{
  "n_layer": 11,
  "d_model": 160,
  "n_experts": 32,
  "experts_per_token": 2,
  "d_expert": 96,
  "d_shared_expert": 0,
  "activation": "clamped_swiglu",
  "moe_layers": [1, 2, 3, 4, 5, 6, 7, 8, 9, 10],
  "n_empty_slots": 4,
  "router_score": "sigmoid",
  "normalize_top_k": true,
  "routed_scale": 1.0,
  "balance_loss": 0.00216,
  "balance_bias": false,
  "router_bias": true,
  "init_std_router": 0.0136,
  "lr_router": 0.000589,
  "n_head": 5,
  "n_kv_head": 1,
  "head_dim": 32,
  "vocab_size": 4903,
  "norm": "rmsnorm",
  "norm_place": "pre",
  "norm_eps": 1e-05,
  "positions": "rope",
  "rope_base": 10000.0,
  "rope_fraction": 0.75,
  "qk_norm": false,
  "attn_scale": 0.177,
  "tie_embeddings": false,
  "parallel_block": false,
  "init": "trunc",
  "init_std_qkv": 0.0397,
  "init_std_o": 0.0,
  "init_std_up": 0.0397,
  "init_std_down": 0.0,
  "optimizer": "adamw",
  "lr": 0.00155,
  "beta1": 0.95,
  "beta2": 0.99,
  "weight_decay": 0.11,
  "lr_head": 0.00694,
  "grad_clip": 2.0,
  "warmup_steps": 200,
  "schedule": "cos",
  "final_lr_fraction": 0.03,
  "batch_tokens": 32768,
  "seq_len": 1024,
  "doc_mask": false,
  "train_tokens": 247000000,
  "steps": 7538,
  "dataset": "wikipedia_en"
}
Below are experts of layer 5 (counted from 0) of a mixture-of-experts language model. Rows are named router (the router's row for the expert), gate (a neuron's input weights, with its number), up (a neuron's input weights, with its number) and show model dimensions 0-159. Each number is 50 + 12 x the weight over its row's rms, rounded and kept within 0 to 99.
After each expert's rows: a language model's description of what the expert responds to. This comes from a sample of Wikipedia text that the model never trained on.

# expert 24
router:41 29 52 53 62 50 42 36 42 24 30 48 50 55 25 41 51 48 42 69 58 45 60 32 45 47 46 29 37 48 46 55 58 39 41 36 29 37 51 51 70 52 53 46 42 71 48 64 58 58 22 45 58 46 53 48 35 67 63 77 57 69 43 49 49 44 61 56 58 33 19 59 43 48 61 43 49 75 50 69 51 50 68 56 35 55 48 66 24 40 49 54 63 43 39 57 71 73 58 63 51 86 50 46 52 48 31 45 53 55 27 54 48 47 51 41 74 54 35 66 54 49 53 57 43 51 36 58 65 32 51 42 59 47 63 38 41 51 45 55 54 43 40 54 51 52 41 46 30 51 34 43 28 50 55 60 66 70 39 40
gate0:64 49 35 40 52 39 22 54 60 41 35 49 33 33 32 62 43 30 53 52 64 63 37 55 48 58 50 33 52 62 46 52 47 28 41 25 48 30 45 60 66 61 44 40 42 23 73 50 60 38 38 34 45 40 74 42 42 48 58 60 63 72 27 42 61 47 66 42 64 53 32 67 38 61 32 66 50 40 30 33 37 53 63 38 53 42 57 54 51 48 47 41 59 47 53 58 55 44 39 54 59 63 49 60 51 65 57 49 56 67 53 65 49 39 46 53 68 45 57 71 18 54 43 44 42 36 72 35 69 52 49 59 26 32 50 41 37 46 55 44 43 37 59 52 52 68 43 62 52 45 59 44 44 39 26 42 39 37 42 40
up0:59 17 51 76 54 43 31 41 59 25 39 31 44 49 49 44 58 57 50 38 52 31 53 61 54 39 24 60 43 76 41 55 42 48 52 51 42 30 55 44 68 67 48 60 37 41 65 30 64 45 45 55 58 58 85 39 49 60 50 43 48 73 47 68 47 39 56 42 44 48 36 64 48 48 73 29 53 49 43 37 42 56 62 68 75 31 48 50 43 53 49 32 59 49 33 52 40 56 43 32 12 76 53 50 56 64 61 54 45 51 52 47 50 51 36 32 60 59 62 54 56 59 61 47 47 47 53 45 65 47 51 70 60 39 41 30 58 49 51 45 51 49 50 50 72 58 40 45 34 55 37 28 59 53 48 60 64 55 52 64
What it handles: Agent "by", name parts

# expert 21
router:44 40 57 54 40 11 16 35 50 33 69 35 53 54 24 60 55 40 42 63 44 31 46 61 55 23 37 54 35 63 36 45 56 43 63 27 49 40 50 38 73 53 46 54 52 54 52 61 35 42 35 37 61 57 29 54 60 63 60 64 50 49 42 56 38 30 40 51 39 35 44 58 47 14 41 33 41 29 49 49 56 46 75 60 58 61 34 41 48 47 49 36 50 55 49 57 57 64 44 37 48 53 53 49 30 56 61 55 74 61 37 56 56 54 59 49 62 66 44 55 45 56 66 61 50 43 33 44 43 48 50 69 50 44 46 26 67 72 54 70 56 46 52 36 58 48 56 60 53 65 57 43 32 39 65 57 43 45 63 44
gate0:54 58 49 48 67 38 22 33 51 38 50 44 63 58 53 43 45 59 20 65 49 35 25 32 39 26 32 58 50 46 41 70 48 61 42 42 50 47 50 59 74 63 46 41 64 45 67 54 55 37 60 29 48 38 32 32 39 60 65 36 53 53 44 51 33 44 67 37 53 53 60 40 44 40 57 46 47 54 52 39 34 73 52 54 49 50 75 40 36 36 41 29 32 65 46 42 55 41 38 40 60 58 34 58 45 61 46 67 53 55 45 46 48 48 71 56 74 59 45 35 48 38 60 48 58 23 45 57 62 60 48 52 24 45 44 31 51 41 35 47 75 39 44 37 46 45 43 49 51 58 48 28 32 55 52 72 31 65 58 57
up0:50 37 27 47 65 43 51 70 71 54 58 46 48 40 38 53 66 48 29 42 44 30 36 42 34 54 47 47 37 47 35 61 48 56 66 40 67 62 46 59 68 41 59 41 54 56 55 50 43 53 35 44 51 57 43 37 39 58 61 41 78 52 45 40 45 34 47 34 54 70 50 39 68 26 53 59 41 34 37 49 42 64 54 50 58 52 34 39 40 57 24 47 52 75 53 51 63 58 49 60 53 55 34 62 52 59 47 60 27 46 48 38 44 41 55 45 42 48 73 44 22 23 61 60 59 39 53 54 61 47 40 57 73 39 64 46 76 47 43 36 36 41 69 72 57 48 32 39 45 67 51 19 48 37 28 47 54 52 64 46
What it handles: Word-initial fragments

# expert 30
router:64 39 56 49 45 26 37 38 66 47 29 77 47 51 58 48 52 43 58 44 43 46 38 43 73 40 47 43 53 69 39 75 45 39 39 21 44 59 49 32 78 61 59 46 34 39 52 60 71 62 47 45 53 48 44 62 60 53 79 59 33 66 64 46 33 50 59 51 52 49 43 50 41 29 67 39 49 35 56 75 56 33 43 39 55 48 38 44 32 47 51 44 47 37 56 54 67 58 67 61 61 37 48 36 39 49 32 43 68 72 54 50 74 43 54 52 50 46 38 58 61 59 62 55 52 69 37 41 51 39 22 35 52 47 60 42 72 51 70 65 54 52 35 44 66 39 68 41 45 52 53 43 56 36 60 53 38 52 41 61
gate1:61 32 40 50 48 50 48 52 33 58 59 70 42 44 46 43 65 54 51 44 45 41 47 56 64 54 40 53 47 80 49 58 63 28 47 44 32 57 34 54 61 50 44 66 42 44 42 57 56 57 38 48 61 42 34 63 52 53 58 55 41 50 54 18 58 46 58 51 60 40 57 54 26 36 70 42 56 50 53 69 52 34 36 39 67 47 27 61 57 56 64 29 35 28 67 41 66 57 67 65 59 39 51 50 55 35 47 39 59 43 41 36 35 43 57 74 50 47 66 46 77 48 51 42 68 34 56 51 78 43 47 46 34 48 73 57 73 59 89 60 48 45 51 50 57 27 42 44 63 48 55 47 50 45 71 42 57 34 59 67
up1:49 55 33 36 54 39 51 50 60 56 51 73 60 33 43 40 38 61 59 46 40 41 55 62 52 37 51 37 50 46 70 58 51 43 50 36 49 44 44 43 51 45 43 73 33 42 27 65 38 58 47 38 55 51 49 56 64 60 43 47 67 67 63 20 44 27 56 57 29 42 36 61 19 30 74 43 65 65 69 44 68 63 44 28 58 47 41 51 32 35 44 52 52 56 64 45 79 48 49 47 44 32 57 66 43 27 36 46 61 43 49 44 55 57 52 56 52 57 56 37 52 61 67 41 56 54 52 66 61 43 25 44 57 63 57 58 50 45 88 55 46 55 56 55 59 36 55 52 51 63 70 38 71 59 46 30 61 39 61 57
What it handles: Music release vocabulary

# expert 28
router:57 34 55 56 48 54 31 50 46 31 51 62 43 52 36 46 48 51 55 66 64 31 64 61 68 33 36 46 59 51 58 55 36 40 63 40 30 61 45 31 56 55 61 48 62 57 37 44 67 78 34 54 44 44 48 37 33 60 76 51 44 57 65 43 50 48 40 56 53 36 45 84 25 45 67 45 36 33 46 70 38 42 52 51 66 39 29 47 33 45 51 55 51 46 23 44 42 56 50 58 59 57 59 51 47 48 58 38 56 42 47 36 59 64 69 60 54 33 43 45 43 48 62 50 46 61 31 89 51 56 50 58 76 46 46 51 66 65 57 44 76 60 62 58 55 33 48 34 58 65 46 22 53 37 57 60 58 63 44 54
gate1:25 73 32 43 29 35 61 49 33 51 60 60 48 47 49 52 45 30 74 47 70 39 52 61 57 38 41 52 45 46 62 40 64 48 43 56 51 30 51 43 45 54 61 55 58 37 47 54 65 35 38 50 70 52 53 58 31 46 58 39 54 64 57 39 41 47 29 51 41 27 22 73 60 40 38 43 35 47 74 54 56 47 55 42 71 37 42 51 53 42 25 61 38 66 61 43 31 54 52 62 36 62 70 39 43 53 84 52 49 40 36 30 52 65 59 39 39 53 56 52 53 40 53 44 47 55 60 60 46 52 57 57 69 46 40 51 58 60 49 36 69 41 49 42 39 70 49 32 50 69 42 25 50 47 61 64 59 72 52 68
up1:58 49 35 26 52 42 55 48 14 52 38 29 49 52 73 43 52 56 63 61 50 39 40 45 46 48 39 38 42 33 56 44 33 48 71 52 53 37 53 53 50 61 54 53 68 55 45 53 41 73 56 67 52 64 61 42 35 35 51 71 37 50 33 38 56 50 12 42 45 38 38 54 68 42 60 32 58 70 41 47 72 59 69 40 74 70 61 26 53 52 52 47 50 39 52 69 57 55 56 54 22 64 57 69 49 63 56 57 47 46 31 45 57 48 62 77 57 48 40 59 59 41 67 46 59 50 43 57 52 46 30 37 41 35 37 46 56 44 51 61 61 54 38 49 51 61 29 39 32 48 47 35 47 54 52 62 48 59 55 30
What it handles: Ordinals and table cells

# expert 25
router:54 31 64 50 35 57 49 43 69 38 36 48 65 48 60 50 59 70 47 70 46 52 59 67 60 40 35 41 40 56 27 64 50 40 49 45 51 28 69 34 53 41 46 40 46 49 56 73 47 70 43 55 58 43 58 52 53 64 59 57 42 40 48 28 39 56 34 55 50 49 47 55 66 32 74 42 46 42 39 45 47 42 68 57 50 58 73 52 37 57 47 39 43 60 35 61 41 56 36 63 46 62 48 20 59 42 44 25 75 59 57 72 60 55 71 72 66 40 42 45 69 63 59 64 67 59 13 67 59 44 29 40 56 48 54 39 51 63 52 70 56 50 46 53 61 37 61 63 43 47 45 46 47 51 78 41 58 51 45 55
gate1:56 59 49 30 49 58 40 57 49 53 71 41 54 61 32 57 58 51 43 49 73 18 62 52 50 39 51 50 59 30 54 60 53 58 37 63 55 48 33 48 50 58 54 26 55 75 70 53 50 50 34 43 52 38 50 60 51 48 50 45 62 59 34 50 55 52 44 47 59 62 51 56 38 39 35 49 42 61 32 58 61 49 41 63 47 73 45 53 55 49 53 57 61 51 09 72 58 31 60 36 43 45 66 49 63 56 30 34 55 53 50 47 40 81 45 54 69 60 36 56 45 42 37 79 22 31 33 52 60 48 50 36 71 54 50 41 50 43 44 50 73 41 56 63 46 16 26 53 46 52 50 47 54 36 44 47 57 41 31 55
up1:59 72 45 37 45 67 50 46 57 53 29 60 41 56 56 65 50 62 44 41 32 43 45 47 48 66 46 70 68 51 53 60 63 37 75 53 24 55 40 44 49 54 44 68 43 58 59 51 56 67 40 56 60 45 47 59 45 46 69 64 73 53 47 38 43 42 61 43 44 39 68 64 46 17 70 51 32 57 55 61 64 37 75 63 67 51 47 39 66 64 72 46 50 47 34 72 46 38 64 76 42 35 42 54 53 38 36 65 47 54 58 36 46 53 41 51 40 47 69 34 59 46 55 47 55 35 65 69 51 31 33 24 62 46 56 48 53 35 52 61 47 37 50 40 35 48 17 65 40 40 37 38 57 47 40 57 45 38 44 48
What it handles: Mid-word fragments and bytes

# expert 1
router:36 41 47 40 48 52 47 32 38 48 43 56 29 36 65 54 63 37 37 56 57 54 60 72 45 52 32 25 48 58 47 61 32 43 55 56 36 54 76 49 40 55 49 39 58 55 53 51 62 52 57 61 51 49 36 51 55 66 69 75 46 70 38 55 60 36 50 50 24 52 44 69 52 27 48 29 34 36 61 60 61 55 52 41 84 76 39 37 42 57 46 47 39 44 23 61 61 61 58 70 53 73 66 49 52 61 52 32 62 56 28 39 59 51 53 49 49 41 43 64 62 49 52 86 60 54 33 44 64 53 36 54 59 47 51 58 61 47 51 63 48 55 29 41 46 54 45 51 26 47 40 44 41 49 55 55 49 64 47 76
gate1:49 67 38 46 40 41 64 37 47 51 45 53 34 52 72 31 40 62 48 38 38 56 40 47 37 39 71 69 62 52 55 33 41 42 53 60 66 44 27 41 55 49 50 45 42 19 53 50 36 34 59 45 53 61 27 52 55 42 64 61 40 57 63 47 42 47 40 69 46 46 46 40 58 61 48 62 35 50 37 43 44 59 55 57 58 51 73 53 58 50 69 65 61 47 40 78 63 66 53 79 43 51 52 76 40 41 62 35 51 43 44 33 42 27 41 35 47 47 57 55 61 41 52 27 32 52 68 48 20 52 52 40 61 53 55 50 46 24 48 54 46 57 26 43 51 47 46 42 14 52 63 61 54 51 50 49 54 28 48 74
up1:36 47 60 65 41 35 38 54 56 55 63 78 34 43 41 27 58 42 50 61 77 51 41 44 53 56 35 37 56 49 43 58 25 47 37 43 52 27 29 35 62 53 55 44 49 56 75 86 40 56 40 48 51 41 31 41 43 38 44 62 51 49 71 45 51 55 55 60 47 59 21 67 49 42 67 51 25 55 57 45 50 51 32 44 81 56 40 67 61 53 54 41 41 38 42 55 59 43 31 50 26 42 42 42 44 34 54 53 53 56 44 52 63 49 48 58 63 61 48 57 47 67 62 47 31 44 48 65 48 51 65 31 60 36 40 41 22 47 61 63 40 46 33 48 66 42 38 52 44 54 33 30 43 54 47 66 45 49 62 70
What it handles: Year digits

# expert 27
router:37 47 63 62 55 52 55 54 47 49 47 47 52 47 62 57 60 65 71 70 50 54 50 71 47 54 38 33 30 42 64 49 35 55 52 55 51 53 55 38 54 80 28 46 49 68 55 64 46 43 46 56 61 41 38 56 41 75 55 47 56 53 44 51 47 49 45 57 22 37 46 46 50 57 60 41 59 37 34 46 47 47 50 54 52 59 35 40 35 53 29 47 38 41 34 42 46 48 46 50 54 54 63 37 34 56 45 43 53 57 41 65 83 63 50 61 65 32 36 73 53 47 52 80 49 42 12 70 41 47 51 32 96 31 47 44 70 49 55 45 44 43 53 48 68 34 63 46 58 71 43 47 35 55 56 55 37 55 61 44
gate0:57 50 44 38 64 50 35 65 57 65 48 55 62 38 34 56 49 39 44 53 37 32 23 54 70 49 49 62 47 59 65 66 53 61 50 45 63 49 52 52 46 34 30 85 52 95 57 41 39 35 35 49 53 59 45 47 54 48 52 52 44 46 82 41 35 30 59 73 61 40 42 49 45 37 58 62 47 48 44 44 41 44 64 44 50 39 52 43 44 42 34 53 55 48 38 40 36 54 52 52 53 59 43 47 40 37 58 37 49 54 41 47 46 63 65 37 70 43 60 47 70 46 58 51 37 51 33 54 47 56 44 42 40 45 40 43 45 23 39 47 51 56 43 87 36 54 61 89 43 64 53 30 62 62 47 58 31 39 59 49
up0:56 44 46 57 51 44 44 57 35 46 13 38 59 41 34 45 60 73 32 51 44 47 20 51 72 53 39 53 47 51 65 69 64 67 53 60 51 26 50 27 36 39 55 79 50 57 54 70 41 57 67 60 45 50 57 51 52 50 50 58 37 53 47 46 43 22 61 58 55 60 47 41 53 46 42 71 59 51 47 63 58 37 53 67 39 41 47 60 43 54 43 48 60 59 37 34 53 76 45 41 71 56 48 67 39 54 37 45 44 45 43 65 52 42 65 35 87 52 52 34 50 54 35 44 18 56 36 56 49 40 48 26 46 47 49 49 40 53 27 59 56 66 43 67 60 35 41 53 42 56 50 54 74 71 53 47 34 49 54 54
What it handles: Score dashes, date spaces

# expert 23
router:67 37 55 42 58 64 56 32 37 43 34 55 60 57 42 45 54 53 55 50 54 43 60 46 50 54 55 23 49 52 35 61 63 53 44 43 53 40 45 37 50 47 50 50 57 74 46 53 51 41 66 59 55 51 47 51 51 58 74 60 63 68 59 45 48 47 31 50 58 43 32 58 46 54 66 33 51 52 40 55 61 45 59 39 30 69 55 37 26 58 57 50 57 46 45 42 63 71 41 52 46 56 62 49 43 53 50 43 70 30 63 55 62 43 62 52 41 27 44 60 64 54 64 64 65 52 29 74 27 46 43 36 77 26 86 43 57 66 68 70 77 44 56 71 74 43 58 67 64 52 53 35 47 55 62 71 35 62 57 50
gate1:45 63 59 43 52 43 39 48 22 55 47 45 51 56 56 67 51 40 56 50 36 37 55 57 46 39 53 35 53 68 63 58 57 63 26 51 59 46 47 49 32 53 57 85 65 53 56 68 45 52 40 43 43 63 52 43 58 58 49 44 70 43 46 57 52 50 46 50 67 47 13 47 50 41 77 45 39 57 40 33 40 43 64 63 37 48 58 66 55 52 44 57 54 48 61 42 47 54 36 38 24 47 39 63 39 64 38 21 52 50 50 57 44 55 66 55 81 79 62 65 56 35 58 54 27 52 49 41 36 70 29 51 53 37 38 30 29 61 65 49 61 53 57 62 68 43 40 65 52 53 29 67 38 49 57 38 59 36 53 41
up1:50 51 53 60 49 30 51 74 49 46 29 52 38 55 55 40 42 67 50 68 35 39 64 59 44 29 60 32 66 72 53 53 47 64 43 37 59 41 45 43 28 39 57 68 64 62 64 68 79 48 44 44 60 54 56 57 55 50 49 45 59 52 60 38 33 43 32 55 63 50 25 37 56 44 82 39 38 47 38 53 27 32 65 66 55 57 45 56 43 22 48 46 48 65 45 48 59 48 17 34 43 76 51 62 51 64 44 42 46 51 52 50 43 48 65 59 59 56 54 64 63 33 49 44 65 50 44 59 51 34 28 53 64 35 52 38 46 58 71 52 47 45 54 50 63 40 62 67 44 64 36 63 34 48 56 47 67 72 52 57
What it handles: Article headers and labels

# expert 26
router:43 31 45 39 54 40 40 53 36 28 45 48 51 55 43 61 56 55 67 42 58 36 53 58 60 32 36 39 70 63 41 64 60 65 39 39 49 42 78 31 46 53 45 66 32 54 57 57 64 37 46 52 63 65 60 60 46 46 69 35 45 59 36 59 32 44 69 41 54 48 39 59 47 42 54 31 50 41 50 66 27 49 44 45 67 50 44 59 44 50 40 32 50 47 49 38 61 51 48 39 61 86 48 47 49 63 51 22 82 77 35 52 69 60 53 66 68 59 64 42 62 39 65 66 47 57 35 48 49 56 44 47 67 50 51 40 36 48 72 52 42 53 51 50 55 33 62 47 36 65 31 50 47 51 69 45 25 78 54 55
gate1:67 54 44 51 43 58 52 33 34 44 60 33 45 48 25 58 56 56 86 55 49 46 44 34 59 57 46 34 48 65 44 55 67 56 20 48 79 48 60 57 63 71 33 62 32 49 75 41 66 48 52 35 69 45 69 41 60 41 65 42 47 48 49 45 49 21 59 61 51 47 52 62 32 43 45 59 56 40 72 65 48 53 53 55 68 30 39 39 42 63 59 63 48 35 47 28 54 66 44 44 49 74 57 40 49 47 53 46 44 57 37 51 63 52 47 55 44 50 45 43 59 55 46 34 29 51 43 58 59 38 67 41 56 73 51 46 34 39 44 47 48 64 68 45 43 23 38 45 71 74 56 52 55 45 34 58 33 56 51 35
up1:56 54 48 38 34 47 48 44 29 56 58 39 72 41 69 67 61 49 70 43 20 53 52 65 63 61 47 43 41 58 73 57 49 49 36 45 40 50 63 54 48 90 28 62 66 54 35 71 55 48 33 84 54 54 51 62 39 46 33 49 55 32 31 51 36 29 53 43 57 52 45 46 37 66 51 37 68 27 65 71 42 48 66 42 70 43 54 35 44 70 50 48 60 58 32 56 52 65 51 56 38 66 54 40 55 61 50 34 55 46 49 41 63 56 58 45 55 34 31 53 68 50 56 57 64 32 30 51 40 64 49 32 35 57 41 53 48 52 57 60 44 47 68 49 41 42 49 47 59 42 60 46 72 52 57 58 39 60 52 54
What it handles: Word-initial letters

# expert 7
router:45 46 49 37 56 57 39 73 53 41 53 56 60 63 62 59 59 39 51 58 38 43 71 62 63 40 37 45 47 48 40 52 24 50 61 45 28 39 70 28 69 50 45 61 62 54 31 73 61 53 46 56 59 56 64 48 40 66 80 43 53 63 58 29 53 47 36 45 51 51 48 49 50 36 53 27 58 59 35 46 56 49 49 33 43 48 47 69 46 71 28 34 36 39 59 59 54 71 45 50 44 59 59 47 55 55 53 63 95 57 52 49 71 63 53 56 33 53 55 47 51 50 75 51 63 51 41 56 57 32 54 50 71 44 54 43 57 85 42 55 43 40 40 47 51 34 44 50 43 71 30 37 35 50 59 61 37 53 51 65
gate1:57 55 55 34 48 46 69 37 40 34 65 50 63 36 44 53 57 57 45 49 41 54 56 37 57 30 52 65 55 26 45 41 37 38 66 53 37 47 58 58 58 58 48 36 40 41 60 51 33 34 53 54 48 37 65 49 38 79 51 43 73 45 53 40 51 46 45 56 60 32 47 29 56 51 50 49 51 51 44 53 72 52 48 56 65 56 50 65 35 49 46 78 48 54 47 59 26 51 44 78 30 53 65 35 56 45 43 46 44 31 63 47 48 63 53 46 45 17 35 49 72 83 74 48 53 49 41 63 31 37 28 63 51 57 48 37 52 68 75 83 63 51 52 50 41 35 67 50 52 50 38 45 58 66 66 47 54 37 51 43
up1:58 51 52 34 37 66 41 43 50 55 58 50 51 37 31 61 53 53 48 23 60 58 54 37 46 45 62 59 44 20 29 56 58 31 58 47 63 57 65 44 37 59 44 48 46 53 60 44 17 11 71 43 64 54 51 69 55 74 47 29 74 38 43 49 55 56 50 46 54 35 45 40 61 61 54 38 55 28 47 49 56 70 43 63 44 55 30 34 42 48 51 48 60 34 42 54 31 36 44 49 40 76 53 44 56 57 57 37 34 42 35 37 46 42 54 71 50 51 36 58 57 39 52 68 42 50 27 59 50 53 27 54 48 46 40 50 55 36 37 53 71 52 72 51 30 36 52 46 57 53 55 40 66 71 56 57 27 52 47 56
What it handles: Capital initial letters

# expert 11
router:47 34 45 49 59 55 34 44 36 33 25 38 41 42 64 69 44 59 62 40 45 25 66 45 54 57 43 57 42 45 63 64 49 54 62 58 41 30 60 30 52 69 51 70 56 62 52 54 50 74 46 49 52 60 57 32 49 65 51 53 53 55 46 33 28 36 42 39 29 53 33 44 46 41 58 23 46 54 30 78 57 32 39 36 51 62 48 43 43 40 54 45 65 37 44 57 48 48 41 58 60 50 28 67 55 52 32 48 56 60 23 69 46 61 67 63 65 45 51 50 66 40 63 45 50 67 39 68 48 43 24 41 59 27 60 38 64 50 42 39 33 44 33 54 55 38 44 61 42 36 42 35 56 56 69 65 47 63 54 70
gate1:56 45 47 53 57 62 33 58 49 46 42 45 37 52 66 60 50 57 71 69 38 46 59 53 77 48 44 34 74 57 55 66 49 51 21 57 50 54 50 17 49 49 55 51 55 57 49 39 49 39 24 61 53 26 70 18 33 20 50 48 28 37 55 49 48 50 66 52 48 61 34 50 44 53 53 36 55 41 44 57 37 41 43 50 43 30 59 66 38 33 42 55 57 67 50 59 45 69 54 58 28 58 38 72 48 51 51 41 54 56 43 64 43 44 61 68 64 58 47 68 47 52 55 65 61 41 55 50 50 49 30 41 49 38 62 46 45 36 32 54 42 37 63 50 63 39 40 31 40 34 28 37 43 54 78 58 31 49 60 40
up1:48 54 44 63 36 50 52 39 68 45 42 40 42 56 63 49 49 68 57 50 36 58 48 40 66 47 56 44 63 63 61 38 56 69 39 44 75 29 61 54 40 40 32 61 68 45 56 53 40 40 38 77 36 60 46 42 57 37 55 46 44 57 46 45 50 47 53 52 65 34 22 42 52 22 76 41 58 39 43 52 30 57 66 61 42 22 59 45 71 38 33 67 50 66 56 57 39 40 41 44 40 36 43 53 51 66 67 38 57 44 63 64 41 48 54 43 56 53 61 51 63 84 55 45 59 50 53 72 64 45 48 46 54 35 78 56 49 42 51 38 29 39 49 64 58 68 44 40 38 28 32 57 54 63 68 47 37 61 49 68
What it handles: Content nouns and -ing

# expert 29
router:64 44 46 40 45 52 51 24 27 19 54 56 34 49 32 33 66 58 62 62 38 24 52 51 51 51 29 45 45 54 32 57 33 47 55 53 54 50 58 22 68 54 47 46 65 68 59 42 55 51 55 46 56 49 54 62 30 69 47 55 63 64 54 55 57 45 41 28 32 47 43 60 43 49 67 24 55 61 42 77 51 46 59 40 47 47 52 59 37 68 32 73 48 57 35 47 32 75 36 56 47 76 50 51 37 65 48 58 62 59 41 50 63 67 54 61 62 58 44 51 54 54 59 52 58 53 30 48 55 46 34 48 53 34 43 16 49 63 52 50 55 37 31 42 62 54 52 49 40 56 49 28 49 34 67 37 53 63 66 49
gate1:45 53 23 46 55 31 39 61 17 34 56 57 69 61 62 26 54 39 41 22 51 40 53 74 39 45 59 53 56 55 51 41 39 53 38 58 64 50 48 32 48 52 54 42 47 23 44 56 57 66 47 45 44 53 71 56 28 70 57 63 41 35 48 70 59 49 47 61 55 50 48 41 37 65 54 41 45 39 38 65 28 58 32 34 44 32 52 78 27 55 55 47 64 39 50 55 35 49 40 72 48 38 55 55 44 56 41 48 56 32 54 53 64 40 52 73 38 44 41 41 62 56 43 55 51 83 42 56 53 52 36 31 44 44 60 49 45 47 51 53 61 53 28 41 59 38 56 41 51 53 64 26 46 62 42 55 28 39 68 64
up1:42 62 65 46 43 42 44 50 47 36 40 44 40 55 64 45 70 58 33 44 48 59 41 40 53 61 38 54 52 50 61 46 29 48 58 36 49 40 28 50 30 58 37 57 51 43 42 66 42 54 42 29 63 46 58 36 36 52 46 56 45 41 45 35 49 49 41 66 37 38 50 39 44 50 60 40 36 38 51 64 60 36 59 73 44 65 47 54 55 47 60 33 61 30 36 53 71 55 43 50 56 34 52 62 52 65 17 50 29 38 49 66 29 59 36 31 59 51 35 64 50 43 64 57 39 50 49 73 43 17 48 37 55 53 73 29 46 33 57 55 54 31 55 80 59 48 65 58 66 36 51 42 46 84 34 66 61 45 50 48
What it handles: Spaces, f and acc-

# expert 16
router:67 46 49 65 51 53 39 37 37 37 34 49 45 47 32 41 67 55 48 50 56 20 61 32 35 33 35 49 61 58 47 48 63 47 45 52 28 51 65 49 60 60 44 60 28 65 43 31 47 54 62 35 78 47 60 47 54 71 52 55 35 72 50 32 43 41 45 56 65 37 55 52 51 46 71 31 27 52 67 71 58 51 35 54 53 48 60 58 48 66 50 44 52 34 39 37 40 64 55 50 49 59 69 43 43 43 63 66 64 68 27 59 78 56 62 66 39 52 42 43 63 64 55 67 52 49 34 60 62 49 35 44 70 48 43 34 61 60 46 48 46 65 52 42 39 43 29 70 51 72 52 44 58 62 63 44 48 65 71 57
gate1:60 66 28 71 44 63 30 48 43 25 52 59 48 71 38 40 45 42 58 44 54 35 35 62 62 40 34 71 72 61 68 57 48 35 43 62 39 68 53 64 51 63 69 58 56 42 42 56 51 43 45 55 42 44 67 30 53 50 46 63 39 66 56 47 49 47 75 50 51 40 48 36 43 47 51 47 52 53 79 52 50 41 52 43 44 28 66 55 47 48 50 76 61 38 41 45 47 70 48 50 35 42 62 54 82 55 32 51 79 57 30 37 56 63 57 64 54 51 36 23 55 42 47 70 47 68 33 62 46 64 50 54 55 38 30 33 50 58 55 53 37 61 36 55 49 50 43 69 40 44 59 54 41 66 60 63 64 55 43 44
up1:54 74 16 45 64 68 39 52 50 25 49 71 60 67 56 19 37 56 57 63 54 58 53 58 37 57 25 65 65 67 64 57 43 41 44 42 33 53 48 52 50 78 54 53 44 56 41 63 57 53 46 57 36 38 56 41 31 44 58 52 57 63 43 48 56 56 70 57 56 47 51 54 45 43 64 56 45 47 57 48 55 32 50 46 62 46 54 55 33 63 64 73 56 48 39 39 48 53 63 65 50 47 40 28 61 65 32 54 74 32 53 38 46 79 48 62 52 64 36 41 58 54 58 55 58 41 42 59 29 44 61 46 64 68 44 25 54 50 61 51 31 28 45 66 45 54 44 66 57 29 53 35 30 38 39 56 55 54 35 52
What it handles: South Asian name pieces